Below are experts of layer 2 (counted from 0) of a mixture-of-experts language model. Rows are named router (the router's row for the expert), gate (a neuron's input weights, with its number), up (a neuron's input weights, with its number), down (a neuron's output weights, with its number) and show model dimensions 0-223. Each number is 200 + 20 x the weight over its row's rms, rounded and kept within 0 to 999.
Before each expert's rows: "gets" lists some tokens that make up at least twice as much of what it gets as of all text. This comes from a sample of Wikipedia text that the model never trained on. Tokens count by the router's weight.

# expert 7
gets: " |", " \"", "---|---|---|---|", " also", " known", " due"
router,180,192,200,217,169,187,213,204,187,245,239,203,179,172,222,166,196,194,183,216,188,199,205,163,218,157,190,198,186,213,177,184,217,200,197,176,205,211,215,202,175,190,222,205,172,192,221,193,186,217,205,187,231,218,207,146,213,194,221,190,195,196,201,185,184,189,202,169,194,205,203,201,189,223,174,188,200,190,180,205,171,201,206,192,204,172,160,224,210,195,180,213,234,218,198,180,201,233,155,220,197,218,212,191,211,220,186,225,190,183,240,223,173,190,248,211,209,227,227,169,211,235,215,214,194,220,158,179,185,234,172,184,185,190,231,201,237,190,200,174,203,185,193,187,180,214,237,217,177,214,206,193,183,216,206,246,148,179,199,203,196,186,234,206,224,230,209,207,215,167,237,203,215,225,186,194,201,212,182,197,243,187,196,185,186,186,205,181,219,228,208,193,183,183,201,201,204,198,216,202,176,191,157,206,215,204,195,181,217,177,193,201,192,188,244,185,192,205,232,210,174,234,177,212
gate0,206,225,202,157,195,200,171,198,213,167,213,159,209,188,214,182,221,186,216,213,202,199,175,231,200,178,193,194,192,184,189,184,170,208,219,198,215,210,169,193,176,199,188,205,173,217,222,211,196,166,175,174,228,204,205,194,156,159,203,228,205,203,200,166,239,183,174,195,206,215,165,219,216,201,205,185,173,197,200,214,198,190,186,205,223,203,188,219,191,193,224,204,166,182,183,201,189,218,197,194,221,203,164,195,171,240,189,203,216,195,185,220,210,200,227,215,219,177,215,215,190,195,216,179,197,181,219,192,208,214,207,191,181,214,208,241,203,221,202,247,204,164,225,170,197,218,220,194,167,169,209,224,197,208,180,210,193,216,237,162,212,183,209,231,174,224,188,180,200,177,210,180,207,199,227,169,124,210,207,212,177,171,190,231,204,181,218,211,164,249,176,207,194,226,192,167,194,210,222,205,197,216,180,197,197,180,180,230,179,208,222,226,219,211,209,225,189,227,217,188,186,227,207,191
up0,194,187,189,199,222,187,216,204,214,199,228,202,198,204,165,204,238,169,204,201,192,201,211,183,208,186,174,200,159,180,178,218,204,213,204,204,194,189,214,179,181,196,188,196,178,192,190,232,174,203,191,184,200,186,222,184,181,204,182,179,163,209,213,199,223,195,204,201,257,171,211,200,153,184,233,181,249,195,199,227,195,199,216,207,175,151,208,211,194,242,201,218,182,236,215,174,221,214,174,194,210,202,204,198,241,237,199,177,187,212,184,222,200,209,206,181,160,187,159,217,197,197,177,216,214,212,157,207,205,196,180,163,178,208,228,178,221,197,210,202,171,190,182,171,247,210,185,183,183,189,209,199,167,202,171,213,228,220,213,201,187,211,204,198,199,205,198,173,174,188,174,170,183,153,167,209,199,188,189,197,169,231,211,204,183,178,150,194,226,172,203,179,223,217,181,192,187,213,199,196,218,182,181,182,196,204,225,201,224,177,202,226,190,164,189,191,181,167,214,201,216,194,190,234
down0,212,185,186,202,181,209,196,210,207,204,158,220,186,156,201,227,217,195,191,196,198,173,196,165,213,226,201,174,205,208,212,201,180,191,191,185,185,240,201,157,214,179,205,196,225,166,180,213,190,177,216,199,212,213,196,188,181,227,176,222,235,202,216,189,188,218,211,228,171,208,214,196,188,224,187,171,219,232,175,221,198,200,220,173,244,213,192,226,231,180,176,187,200,237,195,181,214,192,209,189,192,208,237,221,207,197,237,196,206,167,211,173,209,208,175,200,192,225,212,179,197,229,221,180,227,215,165,214,205,189,233,184,227,197,192,154,216,230,198,188,239,188,203,195,239,205,194,214,203,206,212,158,216,181,216,198,178,217,198,167,227,213,206,190,202,200,232,217,150,200,201,196,174,207,185,216,188,190,216,192,186,231,179,197,199,176,236,186,225,187,193,205,148,190,193,235,183,214,194,195,199,226,198,176,229,226,197,206,193,213,247,193,225,181,175,160,193,213,205,190,186,176,173,182

# expert 14
gets: " the", " a", " |", "The", " an", " The"
router,180,179,163,197,162,205,236,227,197,247,203,228,228,213,230,212,188,194,200,194,202,182,194,211,167,215,211,174,197,166,199,199,208,177,184,196,205,206,217,185,231,196,227,161,189,213,200,194,225,199,226,219,201,190,208,202,214,164,232,191,176,201,191,178,193,194,219,159,172,190,225,161,191,223,184,209,186,163,180,231,219,172,194,211,174,212,192,194,230,202,220,188,203,194,216,199,205,213,176,238,172,244,219,181,186,225,218,217,183,189,238,217,183,224,204,217,179,238,187,196,220,214,196,177,171,182,210,194,202,194,195,238,189,182,204,208,213,169,191,201,200,228,205,207,208,213,168,183,176,194,189,181,221,168,203,227,196,194,224,187,221,183,218,211,204,189,197,217,211,203,196,201,191,231,212,219,191,230,197,194,197,164,192,216,242,215,201,180,203,187,245,172,195,199,172,214,240,222,210,226,168,204,205,227,190,153,188,202,214,209,175,174,167,194,212,215,195,185,207,226,188,222,154,222
gate0,220,196,210,218,195,202,192,229,205,219,222,211,204,212,192,188,217,181,194,196,186,216,213,194,199,199,170,206,162,233,182,197,203,207,222,194,157,183,218,199,181,186,207,172,209,167,232,169,231,234,184,198,172,202,154,171,167,216,205,186,183,224,186,200,180,208,163,210,210,200,214,198,211,223,233,173,215,216,207,175,198,227,217,187,197,222,217,219,183,169,204,189,209,189,229,243,214,186,189,153,213,212,174,203,186,158,239,164,225,196,205,162,212,206,226,207,175,194,200,209,194,201,231,218,212,233,195,222,184,202,196,215,171,204,187,204,168,171,190,239,232,197,216,198,191,213,165,175,194,188,192,197,209,157,196,231,196,215,197,190,219,211,223,186,229,225,187,241,176,199,195,191,203,189,225,195,189,197,193,159,222,218,220,195,188,207,186,190,172,177,225,201,211,241,244,197,194,164,199,212,209,209,198,171,222,184,200,190,210,222,193,200,206,191,154,188,177,221,175,199,241,213,191,195
up0,202,207,195,191,197,191,187,186,195,175,188,154,220,185,227,222,172,232,200,217,233,172,182,181,205,191,194,219,235,187,206,218,217,180,183,196,247,192,176,183,214,198,202,231,199,224,193,233,169,176,199,203,225,188,243,229,240,178,196,198,210,195,210,229,194,205,272,190,184,221,183,201,211,175,189,216,189,199,177,200,194,207,208,201,179,203,177,198,195,228,197,211,180,203,180,177,178,201,210,231,186,171,207,196,210,231,184,249,175,212,196,242,202,192,163,202,243,195,186,173,210,191,184,180,194,188,178,193,209,209,234,196,210,220,218,188,221,215,197,151,197,191,198,194,204,201,218,229,191,202,208,203,174,226,215,171,216,190,198,217,181,189,175,205,214,202,213,184,213,197,215,190,210,208,183,200,179,188,200,207,158,180,156,193,222,206,199,221,217,227,190,185,171,159,176,206,196,216,165,174,207,206,217,222,197,222,205,242,162,199,203,221,210,202,257,215,207,192,213,170,175,208,217,208
down0,232,206,186,230,209,200,229,220,162,192,224,193,209,215,223,208,156,204,211,202,212,222,224,197,218,189,188,175,218,196,194,206,173,204,203,189,171,192,192,209,245,208,210,225,189,152,215,201,200,201,192,250,223,199,195,205,205,210,211,185,186,178,167,181,211,206,196,228,216,218,234,213,185,233,197,211,182,198,183,196,223,176,200,212,218,156,203,189,226,212,235,196,196,206,214,216,196,182,190,187,165,203,211,206,224,184,192,161,181,229,189,201,204,188,170,200,191,237,213,175,217,197,206,187,205,232,194,178,163,204,182,235,216,200,181,179,187,155,164,224,143,157,203,186,193,168,162,193,164,203,201,191,203,207,167,214,184,206,221,183,227,207,198,214,217,201,244,219,199,197,192,178,221,211,181,203,224,179,230,214,178,210,197,240,229,215,204,184,174,161,190,198,233,192,210,197,204,230,196,157,183,182,181,189,238,197,227,198,199,183,198,204,192,223,195,175,208,186,192,190,215,202,206,223

# expert 37
gets: " the", " a", " two", " one", " first", " 4"
router,206,204,195,167,168,218,206,174,207,252,202,228,217,191,201,222,189,175,227,188,204,197,190,215,169,195,204,183,187,149,191,175,226,157,198,182,198,190,193,216,227,191,205,157,174,185,163,174,221,203,228,198,191,180,225,231,220,176,247,164,192,227,185,194,209,198,208,200,221,198,205,223,196,208,193,196,209,233,194,222,187,209,214,208,175,229,217,230,207,212,224,183,173,187,203,202,187,229,183,205,186,194,220,201,197,178,187,215,185,179,227,194,189,217,196,181,166,209,178,221,201,224,213,192,150,201,171,186,171,210,174,183,191,206,157,200,232,132,182,214,194,199,203,215,207,213,189,207,202,206,198,218,167,192,226,185,194,209,205,185,169,198,219,178,163,184,233,198,209,169,189,171,184,189,185,225,192,188,219,191,185,190,223,208,215,197,202,148,214,221,206,219,189,219,200,184,209,213,213,228,167,206,215,206,205,204,183,204,207,203,145,183,196,178,236,177,196,182,218,186,203,212,179,215
gate0,165,183,163,189,181,172,170,197,216,179,172,210,212,214,194,203,190,193,195,218,180,209,203,203,210,195,161,189,172,185,211,218,217,184,207,196,195,166,190,214,201,177,192,182,204,197,193,194,203,189,207,183,231,199,234,213,189,200,210,181,199,250,215,235,186,163,220,184,241,162,224,208,179,206,182,229,208,203,211,237,214,196,167,187,208,217,217,217,192,167,236,208,212,216,198,164,178,209,185,167,215,201,247,172,194,195,201,222,200,227,181,210,210,226,202,203,235,223,220,179,185,239,189,187,192,217,239,198,217,205,182,198,234,203,214,195,187,229,193,181,193,229,185,200,192,223,194,188,238,198,204,169,197,179,204,181,202,235,188,220,189,183,212,181,177,188,209,210,222,233,171,200,183,198,215,205,233,176,159,221,219,187,199,215,213,206,180,245,171,198,177,203,196,201,227,191,205,212,193,179,212,233,200,183,185,198,195,234,235,176,212,210,220,252,233,195,220,221,216,186,195,213,204,246
up0,169,192,184,198,165,196,239,214,206,232,177,199,188,199,218,165,208,196,197,197,192,232,219,189,209,192,169,174,169,200,195,198,238,193,219,171,212,223,199,213,225,167,206,204,199,224,192,152,189,205,193,236,224,199,222,182,192,210,227,150,211,238,211,230,174,196,180,185,227,155,207,194,224,201,189,244,179,173,197,215,202,199,183,225,226,224,212,179,183,201,219,204,226,230,213,173,216,216,198,161,185,220,212,217,191,193,188,215,199,190,196,229,223,218,207,230,218,190,223,194,191,242,186,232,180,179,206,199,198,227,156,221,173,214,216,199,221,213,254,174,205,225,194,181,173,215,213,212,238,174,222,200,207,230,193,203,209,205,187,211,216,196,213,188,210,211,200,229,241,244,190,184,188,190,194,209,224,195,205,211,192,201,228,195,173,212,194,226,174,199,200,194,208,189,209,190,176,229,194,190,174,216,190,188,181,217,213,205,231,199,192,207,192,226,194,195,232,203,179,222,179,225,198,244
down0,193,172,228,206,182,189,210,219,158,172,209,163,195,152,209,186,195,225,190,205,190,167,232,206,207,212,198,219,218,184,203,243,235,203,228,187,181,197,189,175,184,209,196,197,171,210,191,191,198,197,196,212,184,188,207,204,200,206,227,213,200,212,204,246,220,166,211,184,193,195,241,173,189,216,188,185,202,155,175,197,196,197,208,178,198,203,219,174,191,190,212,193,194,202,225,199,228,210,192,218,212,218,191,180,215,207,139,213,197,210,178,207,191,195,230,206,185,161,207,218,197,242,198,222,222,183,198,200,177,176,230,187,189,214,221,217,194,220,238,211,203,202,198,226,184,242,208,224,220,207,211,184,204,225,214,173,184,189,201,161,204,198,177,191,187,214,172,189,233,168,209,186,205,163,172,215,224,197,205,200,235,211,202,242,202,148,180,192,191,205,206,182,200,184,199,222,217,220,203,162,217,196,198,184,217,223,226,216,195,192,245,221,212,149,202,204,211,207,230,177,216,151,212,207

# expert 17
gets: "s", " was", "a", "d", " were", "t"
router,186,200,233,177,188,235,200,232,198,221,213,211,177,222,209,186,171,195,195,223,225,198,197,205,197,212,204,192,182,189,170,188,239,205,221,204,195,171,183,171,188,208,193,200,196,179,200,204,202,216,202,194,192,200,191,192,229,180,154,230,198,193,190,188,190,188,252,171,204,207,191,199,184,170,218,181,203,199,210,220,175,205,215,218,157,226,172,200,183,165,210,199,202,189,183,224,227,209,191,187,202,194,221,215,232,203,185,220,196,163,254,223,177,212,183,171,220,188,184,209,193,221,251,200,186,214,195,185,200,258,183,201,182,181,160,207,187,163,196,195,245,197,202,176,214,200,183,176,193,212,178,214,200,227,195,229,171,199,218,171,172,244,191,183,195,191,224,222,197,201,200,166,242,234,196,231,188,195,221,192,186,200,213,183,204,204,215,180,216,184,200,205,215,199,224,209,187,202,175,194,178,200,195,253,213,148,181,194,201,226,179,188,186,217,200,195,181,213,214,245,202,185,189,230
gate0,218,219,189,181,188,210,214,220,230,193,238,192,198,231,184,243,184,233,180,205,179,224,200,212,213,194,227,207,180,201,167,183,190,191,191,214,195,213,202,198,208,187,244,205,202,216,184,191,195,217,199,232,220,193,182,234,222,193,191,189,179,203,175,205,203,202,226,217,195,155,163,204,224,184,190,239,179,197,176,227,192,197,188,186,170,209,163,171,192,193,206,187,217,159,215,179,223,233,222,231,214,197,224,204,201,212,204,221,204,187,214,195,198,175,202,186,155,181,184,182,216,201,199,204,189,190,252,230,216,185,207,206,191,190,185,192,220,201,176,177,210,200,211,154,191,177,189,194,229,185,195,178,216,220,157,222,169,202,216,171,214,212,234,210,197,221,226,207,213,204,179,234,179,216,192,173,158,201,190,231,213,214,219,226,197,236,244,193,175,198,222,183,204,176,213,181,179,202,193,236,199,245,212,209,214,185,178,202,168,226,188,177,152,212,191,215,235,193,201,189,197,196,204,196
up0,209,222,208,174,191,218,202,221,220,209,243,175,207,239,176,242,177,251,191,227,168,236,202,203,223,191,225,193,189,186,181,169,200,194,198,210,216,211,212,212,224,185,222,232,207,208,189,176,216,222,192,241,197,198,184,230,232,183,187,193,183,202,193,219,194,198,231,214,178,186,166,200,216,168,206,228,186,187,186,230,189,215,191,199,188,227,189,183,196,180,205,180,212,177,235,190,223,228,215,254,232,191,223,219,197,195,192,216,202,189,201,189,210,186,190,180,152,182,194,197,209,221,204,216,185,189,242,233,216,186,193,195,169,199,189,201,231,190,186,190,201,211,202,166,202,181,186,184,229,195,214,187,211,229,147,225,186,200,226,174,198,203,241,225,181,218,222,195,182,184,179,228,176,192,209,189,171,220,209,222,203,214,201,212,218,208,240,202,161,178,207,180,197,194,207,201,183,206,185,237,204,229,214,228,211,180,182,192,178,241,177,172,161,216,185,208,214,203,205,199,195,189,206,209
down0,199,186,197,188,204,164,214,188,211,191,204,234,197,170,206,207,190,181,204,180,220,185,185,223,207,193,200,196,200,236,211,205,214,182,236,229,194,180,181,178,198,235,178,205,215,206,201,188,210,185,206,200,187,221,214,180,153,202,205,201,212,209,209,184,217,191,199,225,210,217,210,248,170,224,219,193,225,185,188,168,232,187,217,219,221,194,190,226,189,202,192,114,188,232,202,235,188,145,188,191,183,204,188,198,217,193,183,180,197,187,149,207,181,183,165,216,217,219,174,192,182,219,196,215,218,230,154,203,199,221,210,214,186,194,190,190,188,220,185,181,187,222,197,242,200,173,180,201,218,223,190,180,204,185,213,178,178,203,223,176,210,208,137,203,216,205,186,225,183,230,189,214,190,204,215,223,229,172,186,218,204,182,196,175,196,213,191,230,191,226,172,164,208,204,217,184,198,196,210,216,208,168,246,179,199,225,217,224,211,175,209,210,194,216,222,230,181,194,210,194,199,214,195,227

# expert 0
gets: " was", " had", " were", " been", " would", " became"
router,199,178,166,184,183,177,178,197,223,218,198,192,189,200,191,146,213,196,200,183,213,178,224,175,199,207,238,180,206,224,180,189,237,177,181,237,239,179,223,199,223,222,176,206,191,231,195,194,207,206,213,209,191,198,191,174,229,145,193,207,198,187,208,208,179,200,225,210,227,196,210,197,186,169,188,202,188,196,159,212,223,206,230,218,162,176,184,198,161,183,217,225,224,187,177,176,191,176,198,193,202,209,175,213,217,202,222,222,179,196,225,188,194,223,177,207,192,214,214,217,197,214,207,205,171,187,189,210,221,215,183,204,215,231,191,191,230,187,184,210,197,180,220,197,182,201,188,220,176,164,168,237,214,200,181,217,204,240,210,162,191,163,197,235,206,165,187,188,181,203,212,191,243,200,170,199,188,191,195,200,230,210,220,221,215,205,201,193,226,217,186,183,209,203,163,181,234,200,185,206,169,168,175,245,183,181,171,210,214,224,166,202,202,232,188,212,190,237,219,201,234,207,209,214
gate0,191,195,222,166,181,169,217,176,209,191,180,217,183,186,224,191,217,221,202,184,181,153,170,151,197,183,191,206,224,203,162,197,185,197,206,234,173,186,227,201,192,213,180,250,202,218,230,240,197,205,218,202,194,184,213,216,198,195,204,197,160,192,215,234,167,209,185,179,162,193,197,211,213,191,192,233,160,208,192,172,190,194,215,207,208,173,189,189,213,204,193,236,218,207,215,181,184,221,205,209,223,202,208,207,246,200,198,200,206,241,181,180,221,193,178,197,183,196,206,181,245,223,192,199,226,179,201,183,219,186,211,179,216,202,225,170,203,196,215,180,239,186,202,218,182,228,186,211,221,190,187,202,212,211,209,205,224,198,215,188,206,197,195,204,198,167,165,201,179,198,174,208,200,220,243,178,195,211,187,248,196,221,158,210,191,189,175,214,199,188,154,177,244,222,197,212,179,186,206,155,210,188,164,198,207,202,192,166,211,196,218,178,219,183,224,190,199,225,177,205,243,217,207,209
up0,219,211,196,211,196,207,186,189,195,197,198,182,229,212,187,196,201,233,196,179,205,205,213,288,182,223,183,227,187,235,233,222,216,215,203,218,243,220,195,184,197,179,212,186,230,198,191,192,241,212,190,231,246,193,191,195,218,175,195,203,213,182,206,177,195,193,201,200,203,179,178,193,215,184,199,199,196,195,220,186,222,173,208,208,192,217,204,194,202,221,161,174,181,201,160,239,210,176,209,196,188,196,144,187,174,225,199,199,184,165,203,207,161,195,193,196,191,202,199,204,229,148,194,200,206,194,227,229,175,229,223,179,224,181,213,214,187,228,210,217,153,198,168,235,195,192,232,216,181,219,187,208,196,213,207,175,190,188,180,190,199,205,223,196,178,190,208,184,209,193,215,167,204,217,209,226,206,171,188,195,217,191,215,208,216,199,170,199,188,232,193,239,211,178,210,175,165,225,203,217,192,210,200,197,179,163,208,250,203,160,170,194,190,234,200,205,202,206,210,218,188,171,188,189
down0,182,180,190,183,238,190,209,215,186,220,200,205,188,184,172,177,193,238,151,201,241,215,209,200,203,188,187,218,171,220,187,218,181,215,231,192,178,209,215,225,183,188,194,186,189,192,195,164,218,231,198,197,181,224,196,202,219,157,194,238,220,214,226,215,199,202,206,193,184,233,211,205,185,227,181,225,224,187,246,206,223,233,188,171,230,168,215,206,205,213,173,227,181,178,173,174,234,216,168,198,203,237,212,183,194,193,202,202,198,202,235,245,174,195,199,212,196,224,187,182,190,180,218,190,206,181,217,219,172,231,175,205,188,181,182,214,178,193,205,184,171,176,178,200,204,184,194,204,175,197,217,187,206,178,201,197,178,167,188,164,165,198,225,171,199,223,251,220,201,212,185,182,166,188,216,230,175,179,228,197,225,160,208,198,212,218,189,180,178,167,213,194,182,216,211,188,159,182,191,215,223,211,212,221,196,209,177,203,197,170,175,189,190,213,185,198,191,181,193,194,234,194,216,218

# expert 47
gets: " is", " are", "|", " He", " which", " has"
router,172,214,190,165,208,245,195,246,205,222,216,210,218,208,202,164,207,179,198,182,193,224,191,168,199,208,172,192,206,213,172,193,205,192,152,221,207,185,232,226,209,225,201,198,200,217,222,209,198,236,205,197,195,199,221,247,234,175,208,193,216,210,210,174,228,168,169,195,203,157,182,199,232,190,216,183,211,200,189,194,186,226,214,226,188,208,197,214,233,198,212,223,201,206,208,185,182,238,196,192,184,203,193,174,195,201,203,198,198,198,232,156,169,241,252,176,213,212,176,227,198,191,192,184,167,200,199,164,162,206,218,200,165,196,208,190,197,186,215,227,224,179,234,211,209,200,214,198,202,217,190,245,196,200,210,217,197,176,210,204,187,217,185,209,181,209,206,187,198,219,243,176,207,213,192,227,186,202,209,181,234,203,209,207,188,220,168,172,194,180,243,184,191,189,192,193,244,213,187,216,161,201,169,227,205,197,165,192,204,215,175,169,189,183,220,182,187,191,192,225,171,195,214,217
gate0,191,214,156,181,197,188,177,206,204,210,190,211,218,171,154,203,179,220,203,210,209,244,203,193,177,190,234,182,206,214,171,230,177,203,209,206,176,176,182,221,215,184,219,156,246,222,188,192,177,177,220,197,198,196,184,177,181,183,163,205,217,202,218,241,205,184,216,233,230,201,188,222,194,182,198,232,229,190,225,228,217,234,190,208,216,174,213,207,173,166,184,187,223,217,183,194,161,221,216,232,169,171,196,198,181,184,217,213,185,180,190,197,200,161,190,155,173,227,180,214,153,206,196,213,189,202,144,220,188,189,217,214,188,214,209,193,157,198,184,217,205,183,162,201,205,201,214,198,181,219,233,220,217,174,215,162,195,226,174,208,191,197,197,147,196,208,214,209,182,202,217,216,217,229,187,202,194,182,187,211,206,189,206,212,221,214,166,164,197,216,234,195,185,183,202,199,190,213,190,171,197,186,225,184,188,182,177,221,204,178,205,213,190,214,195,186,200,193,214,201,205,217,208,192
up0,187,191,159,196,200,184,168,195,192,199,193,203,225,170,158,201,177,205,202,201,200,226,193,185,174,194,218,192,216,222,190,231,194,202,213,211,174,170,206,229,225,183,230,170,249,198,176,219,188,166,232,216,195,180,186,194,180,186,181,204,227,196,229,247,218,190,216,212,222,209,167,226,203,189,211,225,241,200,220,223,218,226,191,199,197,197,205,218,178,164,185,195,228,211,179,190,180,209,210,204,180,188,181,205,171,172,225,226,209,177,179,194,190,186,191,147,192,236,186,208,155,201,207,226,200,193,158,209,173,199,234,210,209,207,199,173,167,219,190,230,192,181,153,208,202,193,215,199,172,232,221,231,235,189,192,166,213,224,184,224,185,194,194,142,180,211,196,200,187,183,226,204,204,224,199,186,177,207,176,201,205,200,216,210,204,206,179,186,182,230,240,184,179,185,200,191,199,200,175,178,168,181,216,188,208,188,168,222,184,172,204,206,206,219,197,206,212,201,211,205,200,202,224,185
down0,183,162,140,161,193,181,220,205,182,184,213,187,188,187,237,234,176,226,204,195,170,249,204,197,206,205,201,208,187,230,219,243,192,204,214,194,214,213,231,195,191,202,240,214,239,214,199,230,180,205,183,217,200,187,173,184,228,193,179,172,209,220,192,186,195,157,203,189,240,218,232,249,193,199,187,218,186,142,195,205,206,204,167,174,201,181,196,228,183,192,213,165,218,214,223,181,203,222,156,218,188,207,212,218,193,183,210,191,226,192,193,188,201,219,212,214,205,235,192,226,200,202,190,202,203,188,189,200,229,214,236,255,209,221,218,224,163,206,206,204,233,162,203,204,208,202,212,211,186,185,207,207,193,193,207,216,224,213,211,211,217,193,197,196,211,215,214,232,181,191,204,206,213,213,194,216,181,196,181,205,207,205,195,201,207,239,188,180,195,223,194,231,151,210,221,184,204,186,188,180,205,195,216,206,206,223,197,201,199,202,202,210,216,147,186,206,204,173,224,220,184,247,214,217

# expert 43
gets: ")", " part", " people", "]", " place", ")."
router,204,175,209,194,146,237,222,219,185,247,216,202,181,186,234,165,176,198,162,186,216,183,185,247,242,193,207,184,204,186,204,186,233,179,168,192,190,203,200,205,197,177,204,200,168,184,221,198,208,195,201,198,172,169,203,202,209,211,210,188,214,177,229,166,192,158,230,155,175,217,169,153,197,204,195,229,204,169,180,186,182,207,191,208,202,193,210,196,205,203,187,222,192,200,198,218,189,198,169,217,193,202,193,227,211,255,222,210,183,204,242,199,187,197,194,189,196,220,183,209,171,205,205,220,167,186,177,204,155,205,242,158,178,181,232,230,196,150,207,226,228,194,225,176,163,200,197,184,193,161,175,212,180,183,211,216,207,181,217,224,225,194,223,177,191,218,206,190,213,215,209,199,204,203,220,227,195,215,191,217,185,213,216,176,201,182,175,206,201,183,189,194,209,184,195,185,209,194,199,211,179,177,202,215,203,199,164,188,199,205,186,202,173,187,225,213,216,212,234,194,219,201,191,203
gate0,196,225,222,196,233,179,190,203,184,227,196,201,204,199,177,201,220,196,210,191,203,223,198,216,206,198,156,174,182,180,220,215,185,203,196,197,201,214,181,239,199,197,209,184,233,176,191,216,191,229,178,174,243,197,192,194,175,225,206,208,203,196,222,193,197,191,201,190,204,213,204,215,235,156,171,252,181,202,214,180,183,189,211,192,181,198,183,212,165,224,233,206,202,179,205,191,202,190,187,214,172,187,206,203,170,211,236,216,165,176,151,191,182,193,198,157,202,154,212,211,187,224,199,171,175,186,175,200,228,193,178,208,172,191,208,216,216,210,166,214,169,172,168,184,250,226,174,205,220,185,207,162,191,174,188,175,204,177,190,227,171,229,211,166,175,181,205,195,223,191,199,192,226,216,185,219,217,195,198,191,217,170,195,203,180,194,199,226,194,186,185,175,218,185,217,211,199,220,198,190,188,184,226,203,224,205,223,222,240,200,204,219,212,234,203,213,189,216,216,229,186,250,237,181
up0,228,215,227,205,214,211,193,177,178,195,228,201,206,227,198,191,164,178,215,203,187,211,210,216,179,191,161,184,181,142,218,241,176,220,197,173,231,204,226,255,208,184,205,201,211,179,188,195,195,219,177,198,243,196,204,193,196,203,196,179,205,199,206,221,183,219,221,191,210,185,215,232,254,177,196,214,198,188,215,185,175,185,206,201,161,215,225,202,177,245,242,189,199,175,207,212,209,209,199,169,194,171,212,238,169,215,230,212,174,215,170,204,192,205,199,203,185,196,201,212,179,211,203,194,175,173,179,229,238,209,185,191,182,202,208,207,189,207,184,230,173,187,196,179,236,212,181,200,209,180,224,182,182,190,205,164,207,196,192,207,165,215,228,153,175,200,210,224,214,172,229,168,206,207,198,211,205,218,200,197,204,193,168,241,199,205,177,216,184,207,173,188,193,211,206,219,205,205,196,202,196,178,206,209,226,206,198,224,235,198,224,190,219,239,187,195,185,200,235,219,213,237,247,182
down0,143,216,211,180,244,201,172,171,176,160,213,205,193,222,212,204,229,218,193,199,195,206,198,206,211,229,194,181,222,214,210,203,252,222,223,228,189,189,166,179,194,190,196,235,224,201,218,214,203,190,144,211,190,187,202,186,212,184,216,232,208,222,196,167,240,210,210,180,202,219,173,183,209,207,191,172,186,224,179,219,208,181,194,218,178,177,195,230,185,186,220,179,224,211,206,203,214,240,183,213,167,178,199,186,213,215,166,186,193,191,212,184,247,196,219,214,209,222,200,231,184,165,172,167,198,188,174,171,220,194,204,204,213,199,197,189,181,170,213,185,201,190,200,227,211,193,176,208,214,215,208,204,214,177,208,178,197,202,193,202,155,199,198,179,207,212,186,213,185,161,194,212,190,194,227,188,215,203,202,208,209,158,162,202,204,181,220,163,205,233,207,224,214,224,213,224,215,204,208,160,212,202,176,183,183,234,180,210,187,231,224,187,224,191,187,185,167,214,200,217,170,192,239,183

# expert 3
gets: " |", " the", " \"", " a", " as", " '"
router,180,212,200,181,161,197,245,209,208,230,207,203,195,198,238,211,192,178,249,196,214,206,213,217,165,189,202,200,189,170,183,194,207,189,205,202,198,207,202,216,210,181,211,217,169,216,250,169,222,203,228,189,192,210,234,215,207,199,170,186,216,197,223,182,217,221,213,161,250,188,214,173,205,247,178,174,186,162,207,214,178,203,181,184,175,172,167,227,211,185,182,192,197,215,185,183,203,220,171,217,217,205,230,210,203,243,197,215,210,221,254,187,200,207,208,203,192,236,197,249,224,204,195,191,171,184,210,225,164,203,203,169,185,201,232,200,201,170,199,173,232,214,179,195,164,199,220,173,191,226,178,209,177,196,201,186,203,212,219,174,179,212,233,195,200,197,193,205,209,193,214,218,205,207,193,219,203,221,204,178,197,197,215,195,192,205,184,177,216,205,197,203,167,235,165,198,199,177,219,217,204,191,193,238,210,181,171,181,153,175,182,205,178,196,209,185,198,191,235,219,203,209,217,233
gate0,204,236,174,177,197,210,208,196,183,211,197,203,187,185,198,216,252,193,206,231,235,216,188,229,183,194,214,182,195,185,178,179,204,180,212,189,189,212,199,202,199,207,222,182,241,242,191,175,203,205,182,191,234,206,197,195,245,180,210,179,206,183,175,221,200,210,189,221,188,184,214,195,216,230,191,198,181,208,235,203,175,229,172,165,197,203,171,195,206,179,181,183,243,173,186,210,219,189,198,196,223,199,195,200,182,189,196,220,210,182,219,189,190,229,186,213,211,220,202,208,209,198,197,185,229,230,210,208,188,195,194,211,191,182,219,212,238,154,163,214,212,191,208,221,191,194,228,204,187,188,198,179,171,194,201,175,195,195,216,160,203,248,161,187,239,177,180,172,226,193,192,241,222,184,203,216,206,265,204,183,214,219,193,188,193,224,219,194,211,192,163,195,187,178,192,242,196,208,194,214,194,195,194,210,225,199,187,227,181,179,185,195,184,204,244,235,228,244,208,233,220,199,155,185
up0,199,221,164,199,227,197,204,173,169,191,236,181,199,213,208,180,249,181,186,199,209,208,198,227,193,201,230,175,179,184,191,166,206,184,195,205,177,184,193,186,200,204,245,177,225,237,205,191,199,201,183,188,216,205,178,187,219,194,206,186,218,187,167,227,209,213,193,236,213,182,212,172,195,227,184,191,170,219,217,208,173,219,203,173,194,188,183,204,204,177,205,212,233,188,178,180,214,183,206,198,194,209,209,177,184,179,199,231,187,208,233,166,190,205,201,219,204,234,191,217,200,186,180,172,224,193,199,208,191,175,192,222,203,207,236,205,218,195,189,182,238,183,198,214,166,198,228,205,182,193,197,198,191,199,188,189,203,193,202,179,218,278,181,185,252,196,190,183,232,202,197,245,198,202,191,241,213,250,189,176,227,193,207,194,194,220,202,170,236,177,193,190,178,186,188,234,214,190,207,189,201,201,207,230,206,203,180,207,152,182,215,199,191,199,207,217,245,233,208,232,214,228,167,177
down0,193,159,192,218,200,172,208,198,195,200,163,186,200,194,161,215,206,229,199,225,203,234,192,179,170,214,197,212,189,226,202,195,199,172,168,200,218,191,203,193,216,220,191,188,169,200,147,175,212,180,203,204,206,190,196,233,168,184,211,214,187,209,191,177,182,231,214,212,188,216,205,142,190,195,191,196,209,258,195,208,182,195,220,212,194,233,217,184,201,175,187,186,209,201,180,209,218,197,204,185,217,200,200,198,221,195,178,198,200,210,202,189,188,199,228,169,180,206,209,241,238,190,221,207,229,226,194,168,192,199,225,236,218,233,198,222,197,213,184,194,190,192,230,226,209,247,225,176,231,220,240,222,230,222,210,179,199,201,227,241,196,209,207,190,215,215,163,205,194,191,220,199,161,216,173,146,212,200,183,214,194,218,203,235,225,225,179,211,239,209,195,206,193,207,200,193,201,218,185,225,269,185,198,190,196,188,224,221,203,199,230,216,190,193,222,203,225,195,206,190,187,199,183,219